Experts of a small language model.
Experts: 256 experts in each of 8 layers, 32 squared ReLU neurons an expert, 6 picks a token, a softmax router, a shared expert of 64 neurons.
Below are experts of layer 2 (counted from 0) of a mixture-of-experts language model. Rows are named router (the router's row for the expert), up (a neuron's input weights, with its number), down (a neuron's output weights, with its number) and show model dimensions 0-159. Each number is 500 + 40 x the weight over its row's rms, rounded and kept within 0 to 999. Numbers have three digits each.
After each expert's rows: a language model's description of what the expert responds to; "mostly gets" lists some tokens that are sent to it at least half of the time. This comes from a sample of Wikipedia text that the model never trained on.

# expert 40
router:483471543454520527524473501484516474516408588485520477494507529478525527433531492453505424568505547538523530572492484509468513446487508465465495516445504487445463459539516526507481459511461527502519554614502514486449511435472495573452510511494491558486488461592471533460495494497561462474484471512526507563520518527498555493475520560522480485540547529585447523558539449488588450436492498523540510474593447460487502427519498522473444499472518519553517431529555508555407394558513513
up1:521524477500568500481528516510451524441496507514487478489447551578484484473523477434531535517506434512507484533494518513450570497555524562486460388456558453434521499440507535532534497441498549519519569547603468569431489515463464515474488510514514474515513425424442535486518546493452513476498463394510448523503551525522437558452508498508405421485458502458456531533482523533445516532495448500543472437596526502499470526463497537496469479510450483510506510527523498481534419525544434
down1:492541550588538531417417494504544576500448544486474445449513507478508472534512439557499399484466519490567500478501501472399581458473440516480553481425535478501572525520478532500509479531509450486516501498525508518417530504524442560462554460489521466498505510497497550474472498469476594473511459481451442516520523515512471506499472518533493411521522447564489505433452507529513512514496520514517456493517496497549492424517438518405534497546548462452505407400471506496468451463496516
up2:563502511576440526476422588469481420499537493509513512508532546513533544556459464501468513501575541600504441535443434540554448558541535568502601474542496458502485424478503484540438464522505455483531510501441512485484497531527472553583534497460514470531486550477523524491537433487505479500507452528503503490538452564466510526476538501448468518488555524482558530537548483509488529483538591467450413510438504487478489512496483516586492528519503569486512552443517483546549469528492585
down2:524492465460576500455481503487469458538534467476527519413444532509526455533470469491428516435475450509499450516509480505498522520487550483471509470541513545488524506512571563545512537469514505534503430453430487559540479551454511481506530492495529472556489462453499544415598535551547554438581506460490528483411507560507470533482529468513500439447479462449531529532473469430499429447548428510447494501543474451486465511492519446455524503520480467462474470390446553451494554452554561
up3:470455526490493484582490566531495442494479566451547520487498554455556477455420489426490526508450528587493521524516571500450484547490445471391435463515529567416471507533584519534500480513442539477494523493521519521536521475543458545425580471496462538464497550453456563503545516458525492523506468536454473538519527552566530477503565534456488526505508484470487502515543459441498512461530521493458501502513526536533463489485452450500484552517535462458517427486500464538449416571591478
down3:493445528465491507494470492561479566429456538429485541469491571504550617509525510530470428507491505483474490512484476430511479441508476469427513519441491503472493440468482457523503531488500527436595517426492455570494547518508486494470502561486444450443501414547550509497496505480545478453511530450434489533558556536591464518497525514500521510529575486507467463501527534503586475483544444501478463499494501490504466538507415434437496566483464524487521506458506543551425430571482463
up4:526526503519528476471496433520556562486543462413461562504530490540518456548469492492545525520544511510544512452556457484503422504393497447534542474544508494559514487531495575534493558435459502526624551526513553477574479515435514484511500448532512513515497561475409518483495504533441522444451513549493492507475517504571454563547519524504464462519561526541476551538463548430539569492508535471500529484547496441430529514438565503500521529426432472532500520456460483510525510478444514
down4:428528530630511502501479464493555490522454539482523479546538527452494492463449511457471458558508565447503465499510456497503547551479481543511448528528545393435543436581525454529485535523583499571526540498437444532485558503521527486534544532527486442523448555532450555543489471477519508499547488444494521482496473463499491546500536495507424497501575511500513493493489515457479567528420479529450522442537512500385440450597499447489511513500481465526499509443519501486538500523423503
up5:456508516485509450501515517525609464533503506474549480448445518470491522510543439481508463469589535539503509463497498534510504494438504459559418533433456514488451478572508473487533543511426477476497496446475557511502484434445533451434488576516474540540502420588575535509465501513523589565554453577529476508470447473545558482456441438453523560458504560493568478471446500510531516485544542518456484458459467482486466518517603471474477487463475523501429484509470519460503453485509514
down5:484469500473555516517538424517563520529526543503517547534459519424494486452454519501506484419516540510536516547482568533542497555537487455552583571469523522541507493597566466477503537473486557545495496487440456486530511513550483486488532508602533481546440517582475534596482486460499527411533514500506469506537438448508469436534485523503518504529513467568469587459493407507501535431494475476482533494533542500460521473536505441434473442490446520574497513479536512431529561475531521
up6:517522486482500567459457490511554479502518469476464461445471490438552464439423507477522514517516481514495482523432430501545517520476537541465583536502436462460504528463493481492541457576444472516490507540512466360535496548478528534516460569521492521490444500562494485513543462523525453501485523541503545467427428502415566507468494500479493540520406507531496543548473469537553544444490464471470465504474473488496516461538388482544523526495481536481455437527451561460561470557436572
down6:541612449526524450429501540514495492451472456527505513465521472521432502510449465565504504578536502455521505508552477530507470428494574509454403532473472523465516420504483524543536441563516481493531584446427558497431540492504516515435477527505551537527481460535477486474456467513509515525485514540518517493412498496460475490467524525552521493474430509509549544420521490449456445541515563513465469438510479490476541495534517487515449412434488507514515447503462545484577602535517539
It responds to: Everyday nouns and particles
mostly gets: " out", " up", " film", " work", " team", " club"

# expert 53
router:528503516485486502454464456476464568550554525527504480552555538483473539477514433559473452499464507519621541458487540465437492466497439508568423527492461435501484431442521518490511554546569416487430463475537500532467476467506463540450522463503496439534475458535501512542489466480503509478476532458553485509496492522451517465438516447413515524501498567443512518428503521506493460506567498522524466469544441537453566449479469451534531542457562506546529531463523420545450514573559548
up1:464437444496539542473495481448547539519481582528558538555471537472511509506479499476459476550493523484478510537524533472490435540492514613526511475516463459546433466467552476459459422559558441448465500544503535505529506490431447513514536464525485521536556445519507513536518460465493451542503511596478582506503466504562507508481467490455514505520554436536453525417435521450450509545568501505537539558561425467522561556495567588515472555488498525474517480523444484539545498442486482
down1:478551506495543550468544586534560567512503457567508445449436515477459556439459461458509465512528543523471521491551475519468513527512466534511496537467550466535517484513485554481437553488490485542477481537485570539494569505488528564536459491479518460543517444535493502523516495559384443531472519444490527465525542442497528504435534549502558519478495528539456517517558526579480433573549507527526532426464463480546465474569462534556514505498516449526524595554503469449474463400519477
up2:532536494497517517456538474490512469495574513538517484413491480483548507554556480552412441498543545532574497493561534487497570499540497542448535518453434446519514512549520522439474441530506482457458506527485487551517473445445473534492520441542487461542560464536514511480521538452502509519491552548504449583472517514469604438534511431444556455445565567504481501411480515513401488541503547564516507481466477525534560530493445459441525506549560514449439533520515474486514492477554477
down2:500471533553497511510553589446459513513551528542501481454466501459487527450424477504513436510537514444557510479562531504501538481468517478547500514604444492534554468469459545542592521533590471467493479483477474601548548486440505522491392568507445520554484463583466492536531528424413466457472507475517548471528566492511473524490524452521533488463480476505481508563531492540463465475559513564551449502492504561500504456523513515532512467488486473533474517524555481516477529517522388
up3:504592527486477539500590501498522523516552519454520560436487479548499474530428549588457463525526463523553555468509479481548608543486499503387537543417423477527539508545490482476479482468511466461529461544468550551474464468508572506480459521552467516575450552518504528498473564492552494535460489504416451559453517512531555469467492533483520515457535522490566471479452489498541467438483518531468462439488501492529539471439542462489533452546523581495454501449537525455469497479455495
down3:472555527565504475479488568517483485532475504583498441563539463464429487405505482442471444493489488476569522478492541538519452421508515555546463499555524469527513466458558531446612489563502523476492444435536468539546507506514437527520477547536466516523458519504474467522507476481484464480502483484491518398532545514528467447508556427501493520531520479487547473540542498525527492452522499551519432543507479436529526444501560488565510510428533480518484505488556472420458566484621475
up4:461504460513458592490487559444535501472486553416515463465456474573528498486487498520515518476545537493502480551535522487533511460563477552516425574571527519505463581528587523538460381494524424489468480550439519495532530468519544525475513507510443516528461482541521545516472472535499467503488422567490572449494464499478415517460488461510495487577560520507526525453454486512488522524503490529433549551539496537539524498482525518492454420482466537498499388487448547541433536506487450
down4:499498449490503469463467473552533543519539495486540501544522555523516519488458488512530549548521476513496484520587490438522485490551593503545513491430451525493502507523591599436455520525513584483488501575423451535503508498517565577532431452548509455500475525448456455420496484519538484541498504537458581479531520489485569553475559471429513518568555494490464454545562447503474530450492451479530501473463518519568533571429489495482438442508520459466502465514482537533540516564462480
up5:597472447439495506542413459415497478483525448465520540576489496515517527461442430414507496429520450496529520481553455527531475451507450528444559442490436517491477539425533535439499539472513543503531486464488511532501506479459427552532496523485517530539440581464473478500538512417547498475527503476542494490497507521534555539480502547468521512509507503511515546452535437549443422580442480438526455477582466532480444473457533483497539551508436546518485568493475503497478449553476491
down5:508506542506473506520520482543480497572505582519563565428507561556528549506517465493552404462481507512541554481404430537503471487470428531475466521488497438426529491500474547431539512512475509468446518456512494514511503485453571508480477462468497541496470482519489427471483546462481551508512531482480571519442487460596535503527453505514534521513486528536414542507481454486499419462481495422513490500539536530479546444513597547554495457557512500481547554514525516465547455447423419
up6:524517457503526539490520468437556543402525525537517448476549439497539548481488508515484569517496497505440500500560495487466435457433446545539477508529493486459525499506551484472471435535502470483574487531432452466492530565484499507482522531515514540482479564547443509496577502413496465481460543478430515536481435460551515525493532450550499413478557552478477480459540479457537505520552488505440529579514509560554527568477492600494538492569419447481433452494509438449485524518466538
down6:564451494516536443474502476541536534523451503541546477535405500476382462532428439537561517483477469470468483563572572478463548582505496507515512523496462460475416463468514466453475500536434469460495528531430526466490519522543487550506477480575457459481482502533475519518548482500485428584493428490517442434501516488478509483498519436457516522569497507460522483524420462509527513479595438520500507586486507531512543500466526502490551474566496505533478504561597477527485501462526549
It responds to: Common institutional nouns
mostly gets: " government", " film", " state", " American", " city", " company"

# expert 61
router:577463457495545463511513518462496447576587467449591464461472513496461497512479496549577486534477516485528481470490483439497586525437510580505514500507500433503454498460475491538517499501607487489518469522522438512532485552487471503514502552454464431485577495427445431486449489492437463521536537420466405457464531492520551481474539513490479490476473442457451546411501535536468429496524490446527463491490513442505524559536479460595579486468501527473490515488526516491523512469437501
up1:460484479520502474560509421491418557493441554585481491506584523387530445547465497433516465540496518469559523516481453518554497536523604474503545473537497514527526401470501451454514521488538525463581470403511506472509502569521485523523566473552500534475449515529467533491482553428507473530496515433455514486526511472423501517514481487405515578490605490500500511500498454479532520526507484489443540521492557516485408545437495481505472519488522518534487501499562501466487518541485469
down1:476446492571524457550510553465458519444465538471574493490457497460507499505620450473485544484569488501494548540563546487532479511579488500559502476498472531542492621521530466439425485539434530506533435492494525540486475444493523488512501515550468459560522517502565514488549546494454564499564464500497496477529572508472484523465495491427528513553493562494522557519485510545504519537520472477508575567465492453526465557522572482425487449479513595509489444579500460443484464488548485
up2:581523522522441481498488501438454500493545523470425519418456519586579510513480537481516458576528566498584485546581568483483493477460607529485539541517426430516559538503458536480506531476553463486533451486535527445533490533584515449585437572497477400555487465505457477470503549543491438514475540459500473446460541471546545498553508526425482525526483509496559542486465510528515507512518518469502518494503487496512563518524507530536530506456465470523508465520490468559512504455487438
down2:519562486521487506492503506509575453452508459488451529478461542534493533487405514522499473460493511519531472427449489494469551444515451470459482546547493576507496518539494515492475567530459488533505513548581496498560536514514471454538525564478507514466466557504452475463541514541531433506491541485484491581486533543567433461519499518556499433443495465517487594448427479518411434483579565549510532480445439509512416486513500550528516503450550400521482463531487545509510501416469439
up3:505403499491547497518531512502469539509478511581514487548517573444488452507446545494521476432559487542560490477492523396484566556571462467502514425564440459454467493525503550584464456577511461488457483491484527542497409521511515457491492513511479603423547499441421540474432532519464457481491442563460473530538574462524492516500523494552478501508544447516504551472521472481516492527485482495503476534564501515491491521506457560554488487481455519583477456494548582549485488482480521
down3:418486478444428478530508510477514542482500455460496445569437475550437492518444549515487477491491500491533532461532493488353450499544457497570473531532442510478544505533433437495509487457498474489566439569473538494501506488545514528507528437517416500500500547534501525561490522527483478456514499581483534458517521426471506477480542513538415580529512487563560517544518548519513516515559498499512526453508451543508549438549594472526434525501487533500477454400500474456537543471490514
up4:572405486544562537551577580428525447571569510433529450573502450452513468503490472508530510520495561458488461438489507496505493487447467567456551415524474522460510550467515540594503453558546443510479444533514470502522518576520504548457558482446517488484538468470519505497471491545516484489452538466526440450491497447515547490437550500521504522547526479461534546480509524495495454549494490449515396531532532460467514503521484449530530481482495444415484464544538504522507439528505555
down4:526452483513472441529510503536501510476625544467572531574533538466498488526483487442493447496517503475519466495534465443476580538473501508499431530512479511457530420464413424554555474434480523545560430530563449499450580480495509508515542501481425460487538485539505485536544496458471466456504451480453551475529498504462512462605479481479490458530529431511487528543519584419482547462487494514490482539522544530576446485563433484517497488428505483505466458465518498500445511536507441
up5:414519505525532594510464487421535532544505463389522474475434428481506478517507464539457540512566495538507505472442546486527585522479475551520481435421613464562479501451465533529501507474550492488517501557479500528450468494484510451487541544443494478497560525494502508489445512525457523554549512458475481497497518505448538460497512470540445546524561516514510507458469503529442519546535552532500497463473448439566498607535499432543537450480521593466424507515467465468498488506443486
down5:566457478535518524478575530530532515457571512480542498534513557447478586498454478525527490558556517466582460528508388525548475545522501515541468497495483477472516429509424524535491500517473433602520522515578458481475561472526499492482506507481485509548467443608423528546525517586521562499501528470490530536457441511512545506500516507455483506487413514474524518497443543522537481470552507569581396462472504519515485461511401520498517468481520480536500525467521463531535488470518460
up6:515468521419528491466509480472437477507484571494439546579541521459470502492517451515524505581513461493505475446482488510470460524478498548478601390479477473530468472496514508502513521595517508467483508463593517425508501549467470524542511490445518503461537593457471492504490492517521488520486556492512526567519517499495454577436515533572498449474437525523555490450506452540525491469533491439490502484594520488590515493489424518548481543441404504536579498499559478546511505582501517
down6:452498485445556522486532468576512522444421547504523428528447491497511468553555599424467504437470464566464556501460508410414464484516540558520562498501432494538549467561529551460435513457495381483519445531516512487479554487557523442474505514550477566525511473502542514513538432515538548453444501550522524514545514504547534496442487528505535446560500503563501487521488451468483548465475439460506555540515510495495517489493499489499532482496495552509462445477500569478543437476445496
It responds to: Vowel-ending word pieces
mostly gets: "i", "ene", "na", "ki", "ata", "ena"

# expert 34
router:542484446525494441439424546500492527550542444549453478511562425487476411482459466502532517455467483428511538457501512533477522499451548533506473503458493466501526466496458470547519506541499441452531461562481489477447521514537503449543479509506429473489428480478443495499422527466473518617423512439447525478520497544464457527490512499527508577484493451516512572519451536528434513574521541502496519498542397505527567545471571475524467470424515489524482552418468477557541540508525507
up0:458472438487508632448534573515501528544423474483529515512475465407458534429479484525510456473479521469475517521501463551433515447485468505496455525501525450511549594564461483482499546553512545516452469511450472454530483488512449508503472524514456449554502488493473488524523539565501562443453493599470410469498588493447547523534523489452512535577560514479491461471485539504450479506507547461469514606497542501466514510521584492546526558522502469534446515495437498488498526483500558
down0:550483452487572496474563529500502500481550505494437488468484529539490500450442521539472499535507453490493496460498486523503509490463473532473468505472533479491501495442473450424574534517535477516458527476578461454509498502478452626481469530517508439486534459503432455564491513571491599487558469444482442516503436468545486510516549525557553505517496483419529419483524591513502546470566488445540466467501504542540544502540414549544648511500555457508480521532494486480535519493475454
up1:532436547535515543496530583426516565506526513478480487504447418495500478455526504564501505442525473495522560461505552478431500533439539527452506485438538545545557535574534538515487563446587432517545475549449567440450552486501495506550448558484468528511419500533511534576493515473457528526495455505550471507530436481452474535537473551527506542520466497530536489469521471450520537584516510514494442520571478434440503559453452460495516503456476475499453461465563477579478483492529515
down1:504599511483577582472415490522453476526484597513482502486497420460509475502513470411500514479504533485447515398516501508489489495534455484505458526485508420481478462540480496526525458496504515460482482477489524496415504516518458480506481525480561512536506492474465550501428444494468459550530496463497562521553501524570547488428483543527515480499492437614472478445506511474565498585501527479496516462587456471414538470489488540544494538423474578445515479478474485526478465589510549
up2:524497478516586431484457495444527513485496501518511507510510539440476419466520497495487491482476601510554497549462439522533540463470429511488458426464554548561541467466438538492520394477532444482443555470551532543490507553447488496484459484520494574489431531433498485517489494503506481510511556481484517480396579452518509506557459501545401497429573486422467529498499519502512425516519522496493498499605490459471506458488482511520551511522497538471490531503483439491580533470463558
down2:498510511486501549459425540533472520519588474476509500569503502615469532471492429521522488526457545459557525469538381582528493525485469526478532477506504461477526488523522463548533504561451491505478539507516488510434490532420569495512528518419523524441416544531518564480505481458506534529526511424539466448484551471531520432532512498485503496530431509509467514524515477477545545483542543453501539517498488418577529399488527503470509525587538513495540480533541455512537469454506601
up3:534468503506552564527516514480557526489408561520480542471445452540501481481497489512548483556554447516547525444536469473525418533511547479503457454590525503537593462495437539526547527536496540514537518453558482502493471550503530520475490523531478439569556460528448471501459563512484489539492521589435550453500496483476544523499492497482474466488556545524536557475475467490532431463532501511465537498524388506470498566459445516535524462498468514471505505455472445559442468367538466
down3:510474555605542492528528474477553467571530523510549522472419503490461502514451491558476474492457475471488511478557480464554519487566490476502486520466486480474472533578408442493462516505505452490417476517560499514564554469547483547507500500474621591498489525477499449454502508454451468408471521415472494521495549484464494480550528452556560463508508483449503459501495523465544500535455433479544521500499549479424426408510517482555490475532466453528490514548495465441470485566485454
up4:485507539496508519545501557440451513499515541444486454545547492553486503583596489571494437508510456482570558484463570539462572562471524491463478504511485497569545431533562516492463484479512444467521439492543513514505489467564508578507492485526455526551572449549515509510528599463482512524582508503527444412432496477439559593530499528475469503486508482475517473516480503518581525456499475517473510528459493501492423530473528517519455442461509513456522524481453484512383467470497459
down4:488537535462495533445456512560519447511553447506513440561461499444506486522524415539454559508478485555438536452553480484522467469476543559500475425479503561524523501505539519508466531461504511486500492543518503542501608455500515482529503482453458429549595541485403481530521503574503511505568452477494540469473512515479568443480501445510485443512444563588527517550472551470543488531518538487488523477496508491467503609467515575470534492429516436486458513454572537476456443547490518
up5:458557507479547470504476519453506448502538473488540475530542569471487417502456539545502442501560474538524558545480524490523570479502513420423537503462462523544500505444480484514527501471535456540463543509438487513527499559500523505455472509533453534456505529563463499557439479425470529545549417462443472439476576530509536533473463489460492519506570485599470457517462547525495625467451502479508482482530498414519473543469499512517547428549443526506466573488563506492504517429461540
down5:574502515512464517465492469591495470490536487509476513563509512520473437474523462506586490414492497511502579457553517504494536486427548473531545492470519457494535534571464444545489493494501583495452521549463454571469479492512493510477499511523444498493545535493498464538562436498427498562551529519493483525483552535479558485536510481441502554570536522534532475479498518557427543479527540505576485474497429521610473439495485475440509544505513563466550542424546503524429420477583490
It responds to: Geography adjectives, non-Latin text
mostly gets: " Black", " River", " Northern", "shire", " water", " Southern"

# expert 19
router:429515530446460598522494444524445516472460501460507466505447524536449505485555522445523527434494523547448533529506490479486435458537517467537517484508492510554555449438517539564412437536526493472453471493501444445505509504447521446456469493471506500510538503506437403498425469573539477441476449548574571494515466517453486479559532389431475495486482522543450563483447472532507449415500456479455514496441484508545526471438455472487475488484512516447470534540489493462507476484528449
up0:492466518495514581481534481558456470507491525411606483503448457463503475447532484478522471448562508526504503546520527416488501600553494499463505483502449469502580474521517518491536469503448444491520581434438408472450517503503544427452515521464522504569586393570476485445465493485515510493535526527496516520455480469501476412525528484498472581530506484544517500558520514537472501554481515536460569505477470514501535497502515488497499463479525478454395506555558461504451438512489445
down0:539615525472510526512541448501399482454499451452476515491494500520542516444544508547521473439411496510464490432558486536480457503519519485512519533524512480535461448411505508591474509427523438510508465498504496495563420478463429481428489556427457570475565488522474519421514529456525472456499451507495497505522544508472497570403471502535530529508487514584430415511520533493503493511529498530555514499483489537459549494497544523425502550493426514449454498534489474489520549443505514
up1:635538497494502451477511476441524438504590498626541443530513518418489545510430507544557540567458461550502514504473417554520491479511521500516516476458497549492463531471444473442467466462501562499507495514477479508527518521525492466526511547489521535481451499481594534537515518464516484555539624459488491540531565508464551529492476573517496538491524468449521533567576463533468485484533530469488476519515487524463519508550509544454506491482512444512524432556519463453516417542540515
down1:479522519517440546467549480596476517574443491429373485425504466505613457481473420522533400522449552503529492467475524511490521476413467504495460554493487500471520482470468494524506501508493517503530503451499498535465577515508490470499555525495450478511449489555568484506501497507525519498497463515525552409452573563585490532478521512409511519529467560496495524482474579519499495448478517502444495492539532440475469525528467554570494516456498467519564522462492499453487525493584443
up2:477541517538465542463459466465619557466468517519491484434443506468509444513486483496510464499526501422573496538489478556525490535511485523499440562428464491475589509493553506556506542493524418496534455565525585413447443501479579607460527509507531470512535501558479499477479563510472473513514483460531497435489469449507545453475479514519524520601480533559534445562445545453581489482499514530537501502577548511446513472467463491552518438525492517515468477471515531508515470481469464
down2:499592496444521505510502494435491535466622484424516442520420511471534514539456528515491505520522450531558520473542456508509513551478499481504474508475454499402561497454517453430574480436544425509491501480474530458482389502499567412514525510402534574473499463481547511559510530443523445506448580540518499501470502494486500492511441481563483501472506539523462519496474535448495497553489506471539502465517498455497523447490517484476485514497536477454438615460451522532519459557469484
up3:512483483527499514490527528560560500473552452478490505475564447535595472463514467426486474552529528485516446512496464522498552574500482504450528531543476478411493523542484482472526532507504496491560576529539552561452480525525537548421531541541524468467538459459502553472586522487526543510530497489493397488467468484520522537452502522544492540567563557561560505552490557462508496512507513498488513476564495550429474476540575590563574498474579533473492526497502477454459471590485560
down3:493574473470580530501522438540484480520497498469437462502481487489471489530502448557524539539476589528477500507505477506457560484486538523473494456465532523429503543512536539471484433520605520486501414516504529476543522494406491461493521557527525445445492469451469473486472530429482454516530583567465413505547527511519517453589498464473512509467423503473539507447541510513490568568489479548427465440454555537569508455518451560512512418494515505468520474483537466583550512455489498
up4:531560472546532476504527567554567517405504460489563488457496463513581429550495469504500517464525497484544480503480483527475550512481506551438515511493495444478557525512484460477490530479495478478578549445536518565495521540498548551553544476525446495516565459558525586538501543502522474535510506428446446479429501472574535511509533544523462504555559522520563498582522552524536490561488538510531471444586498480468435555456534568530575525539481542511535563462534433502467475449515522
down4:499545500460455516437528495404519484451460521525520461580511525546498521538480488524527471559546537450441439483486457482547478475515488442457543489406522528522581533509576497507519482508476521554448525555507471400503501506496481536523482510488481513557518500452562456495488471515461496456473426401394472489436467415511430561554532537461450574515506430526468494484498460454461497499512504483539473498448505489490533544466494478483481512485487524464428549572442553580517466478530477
up5:533511510532515456478535522520553486481567496461552448464502496532603493482491551524524567474493474549534444571503485525495558616437433546508466527505505421527523459515516546460479489498495532461536585498525486560489534518525503538478520522542473518496470508489520516498539474490567519475502530455510373531463522505581489544475455581500495555511506566576492536557517541541557510543531554464493472403531499477481501437552538521562545471487557526438413490497481468471461518555489522
down5:485538494478555471476558524501535450560560486510448468547506461501526479410533493558408499493470577524480513520474471524455539519536478498506468435498549565458438499478535542491481457529570594466529516466550548534505482519453475449545539581499523450545451513464465490473511518509460455534457600524450500412516520571469423541521475475511538416512468461502433508440462467520456559430451534524510479443515508501550464506555501487549466401494519525492528492479528512543478487495510553
It responds to: Articles and opening quotes
mostly gets: " The", " \"", " a", " “", " '", " the"

# expert 44
router:513523468486482448463515544532458512451567547500533532530532545486441465426459541453495507431411519547520533520515518483506494446532511496510488482578582475504455434497473449506534489544549555518526494494478529491539483489526470601575514463555433414490518499528426505602482532543489484503494480457440459438516510491535424456446485504466511510459525540480548490508508530517471499442477500494403522428483526444525490518461479581451515499507465557500462506503575486576576517498492583
up0:540496475474504476516457550488587483456510543455541523553512467462543470617464492583504574505527454520515443513436555561545532530450481524514562533489428432521577492512522517518458521508419529510568509506481545437421592448508530491460512516416474599512507528445457474531530562478483500472577455542497472491497484530526607530490528499448443487509522552494536556514511495491504528489506504488537400498537522568514483491531461489515526545471564526467497499491486522495481517509472541
down0:503503522510477495507519540509400513483509582489512435538514500493434497473512462490406466492524511581486521508482551522519549452560487513479531513455543487477458598494533491508506542471498517507470440556508500542440508492572578461541539487460522518498492486561497469507540501430445537558427556530464536519518409555523491484501562446463508492506509499482500501557462505434449521586437554517537509486528453451488515498459488529509503551425509466530537363439524542511505457592520463
up1:494532479442534452559467544465567522450413566520526461460511489488550445497448522525467483518500557483568482400530503444541578589571494438490504551495517459512470453562510550538554490539464495486533476583520487478507446478479505597494521489503500467467506549545485480507530504571481483436456474459461504533489477497508516534473506511508463528508512564402528529556492481553468491537430478490446475466517446495538533488472521568457586557440525556482471544492449485507565476476483564
down1:489483495434504477472512599465530496511487487483585478499493512450530501429471474458477554403586508492502497529487502458521472555510500413492484473494533513543527583547562499508434537493498463513508504557533533494523559525486595465495558508504496436489541490593498609450470502551455471435526455563449474478545494461563506524493514453617535494535505536445474505501421472477542504540486495496517533510484509535464518520451503593495492502565532545493494458434490525458477522467425513
up2:542483499472500582528475486498416448542497436493414488527417495457519523471481509510440429532487576495524484429490501462515547485501422391447533529506515534436492520598464454449491498523458486489505464514402531577521517525518546503531559478505445465497517456412480492508528479492518512567487507429468491514464513485553560488502502505493518456454467504529511574445468486487462455440426485480542492534525434501447512468488508574488470561518534480559498503559499536556578456494506525
down2:461491508553530480504541587507508477454499543524445557472463577455513531505534436484481414480622457463556524493493492516474508556497537420533484517505478444556582566551567496507527410480490483458483480497558469489479511515538426487513559504521504515513452458491513455516561511468549393467523472465423439491439515475546487488497504513538541507499451483473481414435488455541512484453511481555458508532425515559465483532487549557472519441442495479487465535537483520545461453492527483
up3:526469495550498496498528502508581448495535439439578531539462444472518444555551525453467552479464474580500517542545506409489473481496558492502510489513483475587462546494515455568463489477360461472578599567448583467491517465517552469462575490483504476443526488519441516474510470507479556464524477519451556530507533457418554566509501533493468482536510525510483464524522523544494526550510527512506490495491500527446501489482470491456499556527486531453451470522530460501525461493390536
down3:473435471542516494503497501503536492449534478519536420541509483511450517571491455530468582549524484553510472502459502510535509558578554447526497494501541400418501496490517469512473537436535429505533543491411557497494457533457483530477536561541518525514554575471494516540508528508534476546479465550535448605460567506468531454507479470536444452491529486499563506517487538452534521527509558491570465482518442544496516495482579460483552454431515414487514537506560422532547511507446544
up4:516523506482444531476564538452476556425552517501519493595490455535522470485504533552491482505450501542468549561413530541536492505509515417495464468511507613442452520530456584486514488527493473475438450531520592420436472542472465497471469531519449492524587511470507490534498552388557436486562517529483437501517495515479500529500504490415532498508477454514526465524537466469494535450481530484474472505512531481460504499528458538472497423480506558476518408494455477529594541486504531
down4:478491502518522522469530596497491576510453505496481468472474491473530400456575514477497555475523536456538491514556468478492385519568525480449496465516483453500478581513453526408473476420522555511483636494530475466489512519497502453578463531501531587519484479445530511563493475468564551490447505497549564548458475517469499522549516523532489467457429445509490464524517541506505501468557441528507516524427513524520457529483458484475477408452496510470438515444436507541502509515494469
up5:445467474535492470478566539455452558460511529508519483492556547482552516482546514439496474477492519501511505485475566541484491505508435411563455546514489486460551614555467519534462487512431531445514437445506566446439468529483468543517558484457426537565560508508473480537532541449536453516537573509504455563490463506474547578481474496521548519465531447466471458530507492463578543526527475511457423519492509486526398462508509523515493524395498572457480464534489523498493498521569509
down5:411501497436471467473475531456443553543446552472565506475543501528539473509524598494480496515511476451508461541553495468393490534557529518447506446546436512436515583510465454520427509498493536463479596551504447436501530541533496501526444509529529521516538564529547505478466440531466432449548492450487529477599570550506524521517541505494524486447487537485489513537495502503583515526530509481481553536466578545425541510509520489447497538521506490489493480480481503572481502510392509
It responds to: The and word endings
mostly gets: " same", " past", "ived", "ite", "ished", "igned"